config = dict(
    moe_layers=[1, 3, 5, 7, 9],
    router_score='sigmoid',
    routed_scale=0.707,
    init_std_router=0.0077,
    norm_eps=1e-05,
    optimizer='soap_variant',
    lr=0.00402,
    beta2=0.95,
    batch_tokens=[65536, 131072, 196608],
    seq_len=2048,
)
Below are experts of layer 3 (counted from 0) of a mixture-of-experts language model. Rows are named gate (a neuron's input weights, with its number), up (a neuron's input weights, with its number), down (a neuron's output weights, with its number) and show model dimensions 0-95. Each number is 50 + 10 x the weight over its row's rms, rounded and kept within 0 to 99.
Before each expert's rows: a language model's description of what the expert responds to; "comes before" lists some tokens at least twice as common just after its tokens as in all text. This comes from a sample of Wikipedia text that the model never trained on. Tokens count by the router's weight.

# expert 42
It responds to: Coordinates and table pipes. Degree, minute and second symbols in geographic coordinates (44°33′24″N), hemisphere letters, and pipes or digits in data tables.
comes before: "0", "N", "9", "W", ":", "E"
gate0:47 34 49 51 56 46 51 44 59 41 48 54 29 39 47 31 59 49 49 48 38 43 55 29 35 37 41 49 45 52 53 38 53 38 61 50 34 30 78 18 49 48 49 38 39 36 48 56 64 46 41 35 65 65 43 57 60 48 65 51 46 57 59 51 58 32 44 44 56 53 67 74 35 39 53 67 65 51 56 49 61 62 54 42 53 52 33 47 43 42 60 35 53 50 67 66
up0:46 29 49 52 50 44 63 43 54 34 52 55 30 45 46 28 58 49 50 47 37 47 52 15 33 31 46 51 47 46 61 38 60 43 50 43 42 34 76 24 37 42 56 40 39 36 51 60 64 45 33 35 62 65 51 53 56 45 65 55 47 47 59 50 61 33 44 40 54 54 68 70 43 42 49 52 56 52 48 46 53 57 58 39 50 48 40 49 40 37 61 40 59 46 64 53
down0:39 46 40 51 47 55 47 53 37 38 50 48 47 49 42 44 61 60 31 53 65 29 43 58 63 55 39 49 48 53 69 48 65 47 48 45 43 34 49 30 40 22 43 68 35 56 47 36 61 57 40 45 36 51 57 65 51 40 62 48 53 48 33 45 47 42 53 65 30 53 53 60 27 42 49 60 54 45 51 42 52 65 53 59 60 38 45 49 46 53 43 47 57 36 51 53

# expert 17
It responds to: Sentence-final periods. Periods closing ordinary declarative sentences, often after a noun or a year, e.g. "built an extensive network." or "published in 2014.".
comes before: "\n", " The", " He", " In", " It", " This"
gate0:58 45 45 46 54 53 44 41 53 64 56 43 68 66 44 42 53 38 46 57 61 42 54 72 73 50 39 35 42 32 54 65 60 49 41 48 25 45 55 52 30 59 59 59 45 61 35 63 28 56 56 50 47 59 42 36 25 48 49 50 46 49 59 48 68 46 44 59 32 71 58 49 51 49 42 47 29 60 61 46 64 28 51 52 61 51 45 41 48 46 55 31 45 45 57 48
up0:57 32 52 50 54 50 45 35 49 70 60 54 57 62 46 49 40 36 54 42 63 39 61 72 61 59 39 47 39 53 62 62 62 63 42 42 41 52 52 62 39 55 57 54 47 59 28 58 37 61 63 37 49 59 43 43 24 49 58 49 43 43 52 55 58 60 51 48 39 82 69 46 50 53 46 52 27 61 43 49 57 46 54 54 51 53 44 48 59 48 67 33 43 51 53 55
down0:46 40 47 67 47 55 42 50 40 78 53 56 47 36 63 36 39 44 53 46 51 41 57 56 56 56 41 51 48 46 43 67 59 42 45 48 44 53 57 52 57 72 46 38 32 54 51 51 64 40 47 42 75 50 62 48 46 59 30 59 49 52 51 54 53 59 62 28 36 50 48 52 64 40 64 43 51 48 40 63 48 39 50 49 45 49 45 56 42 46 54 30 34 46 44 46

# expert 16
It responds to: Person role nouns. Nouns and agent suffixes naming people's roles or occupations, such as player, coach, golfer, commentator, publisher, president.
comes before: " of", ",", ".", " and", " in", ":"
gate0:49 56 41 37 49 48 37 66 50 48 46 35 58 54 65 55 45 43 51 63 49 63 52 65 39 46 50 44 51 55 62 50 31 44 42 40 49 41 60 63 46 49 45 46 47 48 58 59 46 46 54 59 30 39 53 60 52 53 37 46 47 55 38 52 31 42 56 67 46 34 38 43 60 47 64 44 54 39 57 34 60 50 51 61 54 42 49 29 50 47 35 75 50 30 48 23
up0:43 68 41 45 49 64 37 45 41 41 31 56 59 47 27 34 54 61 44 51 24 47 63 46 48 63 55 49 64 60 41 57 64 42 53 70 42 62 38 41 56 41 52 71 48 56 60 59 58 67 63 56 36 50 63 55 49 61 53 58 38 56 50 50 41 54 46 40 64 38 59 63 39 40 43 52 53 60 58 53 37 38 54 32 65 38 39 58 43 43 54 50 52 28 48 38
down0:56 45 39 45 31 53 42 52 63 52 56 47 58 39 40 51 46 61 45 59 65 39 66 57 56 52 47 45 38 56 52 52 39 30 26 59 54 51 52 53 52 61 49 59 61 61 43 59 57 68 46 43 48 45 44 52 60 50 53 55 34 56 61 43 31 50 56 49 35 61 66 40 43 64 43 49 46 32 53 65 54 39 51 58 55 48 56 70 55 58 47 60 60 44 30 69

# expert 33
It responds to: Institution and office nouns. Nouns for government, military and official bodies or titles, such as Army, Council, Court, Committee, Minister, Party, District.
comes before: " of", "'", ":", " and", " in", " Court"
gate0:55 54 31 56 36 56 40 35 30 45 43 49 40 67 43 60 41 53 63 71 51 47 49 36 56 60 53 48 50 72 45 52 48 45 57 55 53 68 40 57 59 41 29 29 65 39 53 35 57 64 50 55 51 59 49 61 45 51 48 39 61 61 52 44 60 42 38 52 40 39 60 53 60 40 44 55 59 54 55 44 45 52 41 44 55 35 40 63 43 47 41 52 59 61 40 53
up0:44 45 69 53 65 42 54 63 54 56 54 53 51 50 45 43 57 52 53 36 64 47 46 58 34 27 52 57 63 31 53 51 58 49 42 36 46 34 56 34 51 56 69 76 56 53 49 54 60 45 49 54 49 43 52 49 51 43 35 60 43 56 41 62 55 38 55 41 47 54 46 45 47 51 47 52 48 49 57 55 60 52 62 64 38 62 39 43 41 71 48 47 62 41 63 31
down0:34 49 55 47 47 45 51 52 36 36 53 43 53 48 52 35 35 39 42 47 41 50 49 50 57 47 56 38 38 53 59 58 53 50 57 52 37 55 43 57 65 65 32 52 45 51 52 41 44 49 60 58 44 62 44 46 33 53 48 54 55 54 29 53 37 27 41 54 46 44 29 55 53 58 57 56 57 43 29 39 34 29 57 41 48 62 50 45 58 47 49 44 55 40 60 41

# expert 11
It responds to: Sentence-ending punctuation. Periods, closing quotes after periods (". ." ”), and line breaks ending sentences or paragraphs, especially closing quoted speech.
comes before: "\n", " The", " He", " In", " It", "=="
gate0:59 35 59 56 62 53 67 46 62 51 37 52 48 69 52 45 80 25 53 34 43 59 57 57 48 49 43 69 41 42 31 51 50 50 50 55 40 51 43 65 43 41 53 55 55 48 51 54 59 54 69 40 42 50 47 54 52 53 59 32 44 53 52 46 61 46 48 47 50 58 50 38 43 59 52 34 38 50 62 48 56 44 58 49 41 69 35 41 55 48 46 48 49 41 41 50
up0:46 57 44 55 43 56 46 54 28 30 46 63 50 44 53 47 38 64 34 58 37 50 49 49 52 40 55 55 43 55 70 52 39 43 42 60 40 49 50 57 76 50 44 49 44 41 49 46 46 39 45 64 52 40 43 64 69 41 68 66 30 50 45 42 48 36 39 60 62 35 58 52 40 49 51 63 48 53 43 46 43 47 29 43 57 40 73 54 53 42 55 49 46 63 32 60
down0:47 45 48 74 47 44 64 64 52 56 55 56 53 47 48 47 64 59 58 49 41 46 34 26 65 51 64 53 56 62 56 59 41 41 38 54 40 42 47 56 43 53 48 55 58 48 49 50 39 45 61 40 62 50 44 39 51 57 55 77 58 38 30 48 56 64 57 35 44 43 60 31 36 61 47 58 55 50 45 60 49 49 60 48 47 53 53 46 46 43 59 51 53 64 47 35

# expert 28
It responds to: Year digits. Inner digits of four-digit years in birth–death ranges, dates and taxon authorities, such as 1858–1917 and "born 1960".
comes before: "9", "8", "7", "6", "5", "4"
gate0:41 62 44 49 52 45 40 71 52 58 59 42 59 48 49 41 56 45 44 46 67 45 55 61 59 62 56 20 53 49 32 45 53 54 56 34 64 51 55 62 66 55 40 28 66 55 54 33 52 49 67 42 62 38 34 43 51 51 28 47 47 58 43 59 67 55 56 72 64 40 50 48 60 51 46 56 44 48 56 48 45 59 39 46 40 50 57 76 53 48 31 52 49 54 50 49
up0:47 53 39 62 47 49 58 43 56 55 52 49 54 44 73 24 64 42 52 50 43 51 61 44 58 45 62 43 51 53 11 46 57 47 43 50 54 58 51 47 40 70 32 59 49 59 41 59 49 43 71 57 59 55 46 42 50 67 42 46 61 52 65 49 60 52 47 41 60 42 41 46 38 50 55 48 44 58 63 51 39 51 40 72 53 59 40 74 55 74 30 60 36 43 61 40
down0:53 51 71 73 50 37 57 51 38 39 49 50 50 45 51 60 43 57 49 46 40 47 57 54 62 46 64 47 56 53 60 39 28 54 39 57 69 46 42 69 48 68 38 40 42 54 53 43 46 46 48 42 43 55 36 57 31 43 60 38 53 63 40 41 57 57 56 60 39 63 49 62 61 44 60 49 46 50 46 57 49 62 40 60 50 39 71 51 51 46 41 55 45 53 39 65

# expert 22
It responds to: Units and percentages. Unit and quantity tokens after numbers, often in tables or statistics, such as %, million, km, kg, people, acres, m.
comes before: " ", " |", " (", ")", "^{", "W"
gate0:49 55 44 61 51 36 41 63 52 46 56 50 45 54 61 40 50 53 43 61 44 55 60 55 38 52 45 34 50 44 38 42 63 61 46 50 68 51 53 60 54 61 43 29 50 72 51 70 61 39 53 55 54 48 50 37 35 42 29 55 57 52 52 49 49 56 57 50 32 71 60 29 34 53 54 42 66 59 64 57 38 34 37 50 54 63 66 45 39 38 38 39 36 39 55 40
up0:52 60 50 56 56 33 46 60 44 38 68 62 51 43 56 48 39 54 59 45 53 52 68 62 41 55 47 38 51 48 46 45 50 60 48 49 61 57 53 60 58 57 53 29 53 70 46 53 54 60 63 47 47 54 46 46 37 38 37 56 56 40 45 54 43 54 75 45 35 55 57 18 36 50 41 38 55 59 54 66 48 42 42 53 63 65 63 56 41 56 30 45 38 47 41 48
down0:40 28 40 72 53 39 39 59 43 58 57 56 51 40 62 53 46 63 52 66 60 63 45 54 48 39 61 46 70 62 67 37 61 52 56 38 42 40 48 46 53 57 50 32 50 49 53 58 51 53 33 59 48 48 57 42 50 48 44 60 55 53 40 67 57 64 68 61 61 32 39 43 57 66 47 71 64 53 26 39 69 52 67 47 74 53 49 54 43 58 49 39 52 48 44 48

# expert 8
It responds to: Headings and bio definitions. Title and heading markers (=, ==), line breaks after titles, table rules, and definitional nouns in opening sentences such as politician, footballer, player.
comes before: "\n", "==", " a", " is", "born", " was"
gate0:71 54 60 45 47 49 50 51 58 60 66 41 50 55 40 39 60 49 59 56 38 37 42 40 58 58 61 47 43 40 43 64 45 34 81 44 61 57 64 61 50 42 62 38 72 42 68 49 69 55 52 63 60 50 65 51 62 64 63 55 42 55 43 51 58 45 53 61 41 48 42 35 63 48 58 77 62 57 42 54 46 44 59 39 62 54 55 42 48 57 64 60 62 50 61 41
up0:56 42 41 57 52 52 54 60 58 43 37 47 44 39 49 61 44 42 35 34 54 51 61 66 50 55 52 62 45 41 48 38 45 63 37 51 20 28 45 51 45 64 50 68 44 62 54 45 49 46 58 27 71 43 38 46 40 35 44 49 50 59 58 56 49 63 51 40 59 57 51 64 49 48 50 36 58 37 54 43 63 51 42 56 29 66 54 49 66 59 46 44 42 53 29 60
down0:46 52 56 47 38 45 48 52 56 58 43 53 44 54 61 46 40 53 44 48 42 61 42 44 56 61 41 51 49 42 46 43 65 40 50 48 68 48 61 55 33 64 50 56 40 61 59 56 46 36 60 55 63 46 32 42 62 50 39 40 68 49 53 63 55 61 49 58 53 49 47 49 54 65 33 46 49 48 36 57 50 55 37 49 54 51 60 46 36 23 52 65 37 23 49 52

# expert 35
It responds to: Place and institution names. Commas and prepositions inside places and institutions, mostly biographies: Staten Island, New York; University of Texas; near Boscombe Down.
comes before: " the", " ", " New", " United", " U", " and"
gate0:52 41 50 58 59 45 49 51 54 71 57 55 50 57 67 56 62 58 58 80 58 51 39 44 55 53 57 58 31 51 37 45 54 30 39 54 55 48 58 42 53 47 56 57 70 32 50 57 50 63 56 52 57 67 61 51 42 48 26 57 46 36 52 35 38 40 49 50 44 44 54 39 63 45 54 54 62 60 49 68 55 37 63 41 65 49 57 45 48 64 41 61 63 60 52 51
up0:54 50 39 51 66 50 50 59 54 54 52 56 43 51 55 61 44 53 55 55 47 46 35 65 48 57 53 40 42 46 40 40 48 36 40 46 52 51 55 41 50 39 49 54 62 37 54 42 57 66 52 46 60 65 58 43 58 37 17 64 55 37 66 32 51 32 48 45 43 46 52 56 48 64 60 72 62 57 51 75 48 22 48 52 58 36 57 43 41 43 43 56 66 49 46 51
down0:35 56 39 44 49 45 49 37 47 46 57 51 40 55 49 53 39 59 42 45 58 66 51 48 42 47 48 60 52 48 46 58 51 59 61 63 38 63 30 34 52 52 67 74 40 46 39 56 50 55 49 39 59 38 52 64 43 52 56 53 62 41 43 59 57 59 50 52 61 55 53 45 60 61 47 64 59 65 38 66 71 60 35 34 56 55 36 51 42 60 48 64 60 21 52 61

# expert 51
It responds to: Uppercase acronym letters. Letters and letter pairs inside all-caps abbreviations and codes, such as BCDA, FSA, NBA, plus table codes like GK, CRO, USA.
comes before: ")", " |", "O", "I", "L", "E"
gate0:39 42 55 42 50 48 45 64 27 75 44 48 59 41 28 38 44 53 59 48 49 30 64 42 65 49 42 49 52 43 44 49 40 52 66 61 48 43 50 46 36 61 54 58 61 42 53 45 40 52 51 40 49 57 76 38 40 56 46 38 56 60 51 37 36 61 58 57 59 40 49 37 57 42 61 50 52 69 51 59 31 56 51 41 62 53 42 48 50 61 63 47 54 53 60 44
up0:54 49 39 47 64 44 45 40 51 47 24 46 36 62 54 49 58 66 54 45 44 55 51 65 56 38 51 57 43 42 43 51 41 59 68 63 54 54 36 45 53 57 50 48 48 56 52 67 46 43 30 49 30 52 40 45 45 56 55 46 58 48 39 46 54 52 54 42 37 42 53 41 42 59 54 65 61 48 49 50 39 49 56 56 58 36 42 46 53 27 63 39 33 49 46 60
down0:48 37 36 76 45 53 65 58 41 55 51 28 41 56 65 31 44 41 45 49 33 50 40 61 59 45 30 55 59 55 53 55 62 35 52 35 42 51 47 50 57 50 50 79 39 36 53 49 54 47 49 58 50 58 63 36 52 47 59 42 55 60 47 51 55 42 35 42 60 49 29 40 41 52 58 56 47 48 62 51 55 45 46 51 45 53 46 70 68 68 53 63 60 40 42 58

# expert 0
It responds to: Plural noun endings. Word-final plural suffixes on nouns and names, such as -s, -ers, -ions, -ings, -ies (Greeks, Buccaneers, Ribbons).
comes before: ",", ".", " and", " of", " in", " were"
gate0:45 51 50 51 54 33 58 67 32 56 51 47 47 45 61 27 61 32 39 39 45 59 53 67 45 56 42 45 62 47 48 51 32 53 41 51 57 53 64 54 31 50 38 53 34 60 46 40 40 48 47 41 59 47 41 46 70 59 57 45 56 51 34 50 40 54 55 62 63 46 57 60 37 43 73 60 63 53 35 62 58 66 39 51 35 62 51 45 58 35 44 63 41 61 41 44
up0:41 51 48 39 66 37 66 55 71 53 59 32 63 48 41 31 52 30 51 54 48 60 45 43 47 55 55 53 52 62 36 57 56 37 53 56 52 45 58 43 47 48 48 35 27 54 46 27 61 44 48 54 55 48 39 40 37 50 47 35 65 44 55 40 51 38 66 52 65 38 57 53 39 59 56 55 67 52 49 54 59 44 58 43 43 53 53 54 58 55 50 59 65 62 50 57
down0:55 68 55 39 53 44 58 58 45 56 61 50 74 55 48 39 48 44 53 49 45 49 59 47 52 42 47 49 48 48 69 37 61 48 52 54 47 62 45 44 53 42 46 35 38 41 61 39 26 32 55 55 52 62 46 37 47 65 40 34 51 56 53 48 47 55 40 43 54 25 41 62 54 46 55 47 55 66 46 43 39 36 52 53 42 48 59 52 38 49 43 73 30 68 48 50

# expert 36
It responds to: Scores and ratings. "of" and numbers in review scores like "8.5 out of 10", plus slashes, percentages and dashes in dates and sports results.
comes before: "1", "2", "4", "0", "3", "5"
gate0:44 51 33 66 64 56 42 37 47 48 51 54 41 59 43 53 49 51 59 62 63 55 46 66 47 46 49 34 55 34 52 47 55 55 50 32 33 33 39 57 58 50 64 46 37 58 44 56 44 34 43 49 66 66 60 61 31 45 58 80 53 57 43 57 62 56 53 55 49 37 61 55 56 55 41 36 58 71 59 50 65 41 50 60 60 46 80 30 56 54 37 33 47 40 43 53
up0:53 55 39 45 59 62 42 53 41 64 49 44 32 47 37 70 44 66 50 39 59 56 55 66 45 48 41 43 38 51 49 33 37 63 56 57 46 36 53 50 60 48 66 45 40 41 37 59 51 59 62 53 58 62 65 45 55 38 41 50 45 59 37 52 38 38 52 28 50 43 37 61 62 49 48 49 55 52 48 44 49 42 61 59 48 53 45 56 32 40 41 52 38 65 49 52
down0:47 24 62 63 50 53 53 60 44 37 50 49 45 77 56 52 68 42 31 51 59 27 62 49 65 46 51 50 60 50 37 40 54 51 50 37 79 58 59 39 52 46 56 31 53 54 40 46 62 45 44 47 56 53 72 43 59 57 51 50 50 50 39 47 35 56 48 42 37 59 65 53 34 55 57 41 37 42 55 57 55 51 49 46 51 41 46 47 50 41 41 56 57 56 38 35

# expert 30
It responds to: Digits within numbers. Non-initial digits of multi-digit numbers in tables, counts and codes, such as 50,000, 1,005, FM 1232; also hundred, million, -teen.
comes before: " |", ".", "0", "°", "%", ","
gate0:75 52 44 55 51 47 54 46 36 50 37 58 39 72 43 56 32 48 52 71 54 54 45 41 57 28 50 54 45 35 44 60 51 40 48 43 43 50 35 52 56 48 57 43 58 69 59 60 57 52 52 42 48 60 51 52 39 54 56 54 42 46 39 46 44 43 19 37 58 50 65 44 51 43 49 62 41 37 47 44 51 46 35 52 61 21 39 40 35 55 57 49 36 45 57 60
up0:43 63 26 64 40 51 38 57 42 52 56 51 60 46 60 48 61 53 43 53 59 23 56 59 44 54 54 41 53 49 61 52 54 62 61 75 37 56 49 69 59 63 58 54 45 31 46 48 49 40 60 49 35 41 37 55 55 49 39 37 46 50 58 37 46 53 63 58 39 35 48 40 51 51 60 57 53 53 58 54 45 50 42 58 34 64 50 43 57 50 53 47 55 58 69 48
down0:44 59 59 42 54 57 44 36 48 47 36 36 53 56 53 59 48 31 45 35 40 69 46 60 52 42 58 67 74 44 54 53 48 56 59 48 65 58 52 65 69 55 52 51 54 54 49 57 47 59 71 44 57 45 63 50 76 44 65 49 39 47 56 52 31 58 60 51 58 42 28 54 63 44 64 55 55 46 38 38 61 47 47 50 41 51 56 75 51 54 55 40 45 63 54 44

# expert 53
It responds to: Spatial and positional nouns. Position nouns after the, like side, back, end, front, south, mid, plus digits inside numbers and years.
comes before: " of", "″", ".", ";", "–", " to"
gate0:57 56 39 46 28 47 59 58 49 36 59 65 38 46 51 62 74 65 54 46 47 68 55 45 45 52 54 39 60 45 52 51 40 37 41 65 52 41 64 59 37 24 50 43 33 51 57 57 50 64 63 42 44 42 44 66 55 68 57 42 64 38 46 53 50 61 70 49 49 46 47 39 47 50 43 64 61 53 60 55 47 61 50 40 56 24 59 48 67 33 42 65 57 62 35 49
up0:61 44 49 51 48 47 55 60 42 46 58 72 53 39 49 46 61 48 61 59 51 37 41 43 40 50 61 53 52 42 52 42 58 55 38 35 59 53 49 42 57 36 53 41 51 61 42 46 40 58 60 43 41 40 54 50 46 59 35 68 67 50 51 38 57 40 53 43 52 59 45 38 46 48 46 60 52 45 70 55 28 61 58 46 74 43 61 51 54 64 54 56 58 55 45 44
down0:62 50 60 54 41 66 45 65 60 57 60 63 51 50 23 55 41 44 49 43 65 64 57 56 52 59 50 56 52 57 49 52 32 48 40 43 41 57 54 63 47 61 53 40 62 46 50 33 55 49 53 52 60 50 44 35 49 56 38 58 47 39 71 65 47 70 73 48 59 32 68 54 42 54 40 56 51 62 57 46 69 72 63 32 33 49 54 52 38 50 41 50 56 45 47 46

# expert 6
It responds to: Space before numbers. Standalone space tokens, plus currency signs and dashes, right before a number in tables, dates and measurements ("in 1970", "US 264", "$").
comes before: "1", "2", "3", "4", "6", "5"
gate0:50 43 56 38 61 61 69 57 73 37 36 56 59 50 39 32 50 35 45 35 51 41 44 50 34 33 53 44 48 46 49 53 52 39 60 44 64 70 40 62 46 36 49 47 48 45 40 63 33 62 65 56 48 52 49 35 49 61 30 54 42 60 44 40 53 56 62 42 77 43 52 52 50 32 58 35 51 44 55 57 46 53 64 28 43 47 57 63 38 60 45 50 46 50 42 62
up0:52 44 51 50 54 65 49 53 65 38 37 46 60 44 42 35 54 38 50 43 48 35 49 44 46 48 52 49 49 51 56 59 64 43 59 45 64 70 48 63 42 31 41 47 42 52 46 55 32 57 61 59 60 49 53 39 47 57 35 49 50 60 50 25 46 53 56 36 70 51 47 58 47 27 54 27 51 29 57 67 51 48 48 39 50 45 59 53 47 64 55 30 47 43 44 71
down0:46 40 51 42 60 47 61 54 59 58 64 48 43 44 42 44 40 53 56 51 56 42 61 63 55 52 50 65 49 58 33 43 37 74 62 62 60 45 48 40 57 56 43 40 54 51 58 61 39 57 46 49 52 40 54 62 47 58 33 34 58 60 47 60 44 54 42 60 55 43 45 51 57 48 61 32 49 74 48 60 53 66 55 58 58 44 41 66 51 60 69 52 52 53 49 54

# expert 18
It responds to: Abstract nouns after prepositions. Abstract nouns and verb stems following the, in, for, such as support, control, service, use, access, power, involvement.
comes before: " of", " to", "ing", " and", " for", " in"
gate0:56 48 56 48 48 59 48 20 71 74 45 63 59 58 51 66 59 22 46 49 61 56 58 33 67 59 40 49 48 65 48 50 42 56 45 62 39 49 64 57 59 67 47 38 34 75 44 70 44 54 43 47 35 52 43 51 53 58 57 42 51 63 62 32 73 40 45 40 43 51 55 37 46 65 40 48 60 64 59 44 53 58 57 51 59 49 52 41 53 32 46 49 33 40 53 40
up0:53 46 61 35 48 49 43 28 69 65 48 59 56 56 48 70 60 31 60 50 55 59 70 41 66 62 40 40 59 44 52 48 54 57 53 52 40 44 68 51 60 59 45 35 41 66 50 69 38 55 44 56 45 53 46 57 63 56 58 37 47 65 73 30 72 35 44 54 55 52 62 42 43 63 47 54 60 65 55 36 52 51 54 45 48 52 54 43 48 30 44 57 40 53 52 31
down0:48 45 45 40 54 42 61 40 46 45 64 49 41 54 57 68 54 30 51 53 57 52 81 57 62 47 46 56 55 55 60 44 60 42 52 54 39 58 48 28 55 74 57 40 54 51 75 55 61 56 41 46 48 34 48 58 44 33 48 53 59 54 47 45 44 29 31 57 42 47 56 50 44 46 48 59 35 48 39 60 66 62 59 36 40 55 58 53 52 46 51 60 45 59 58 61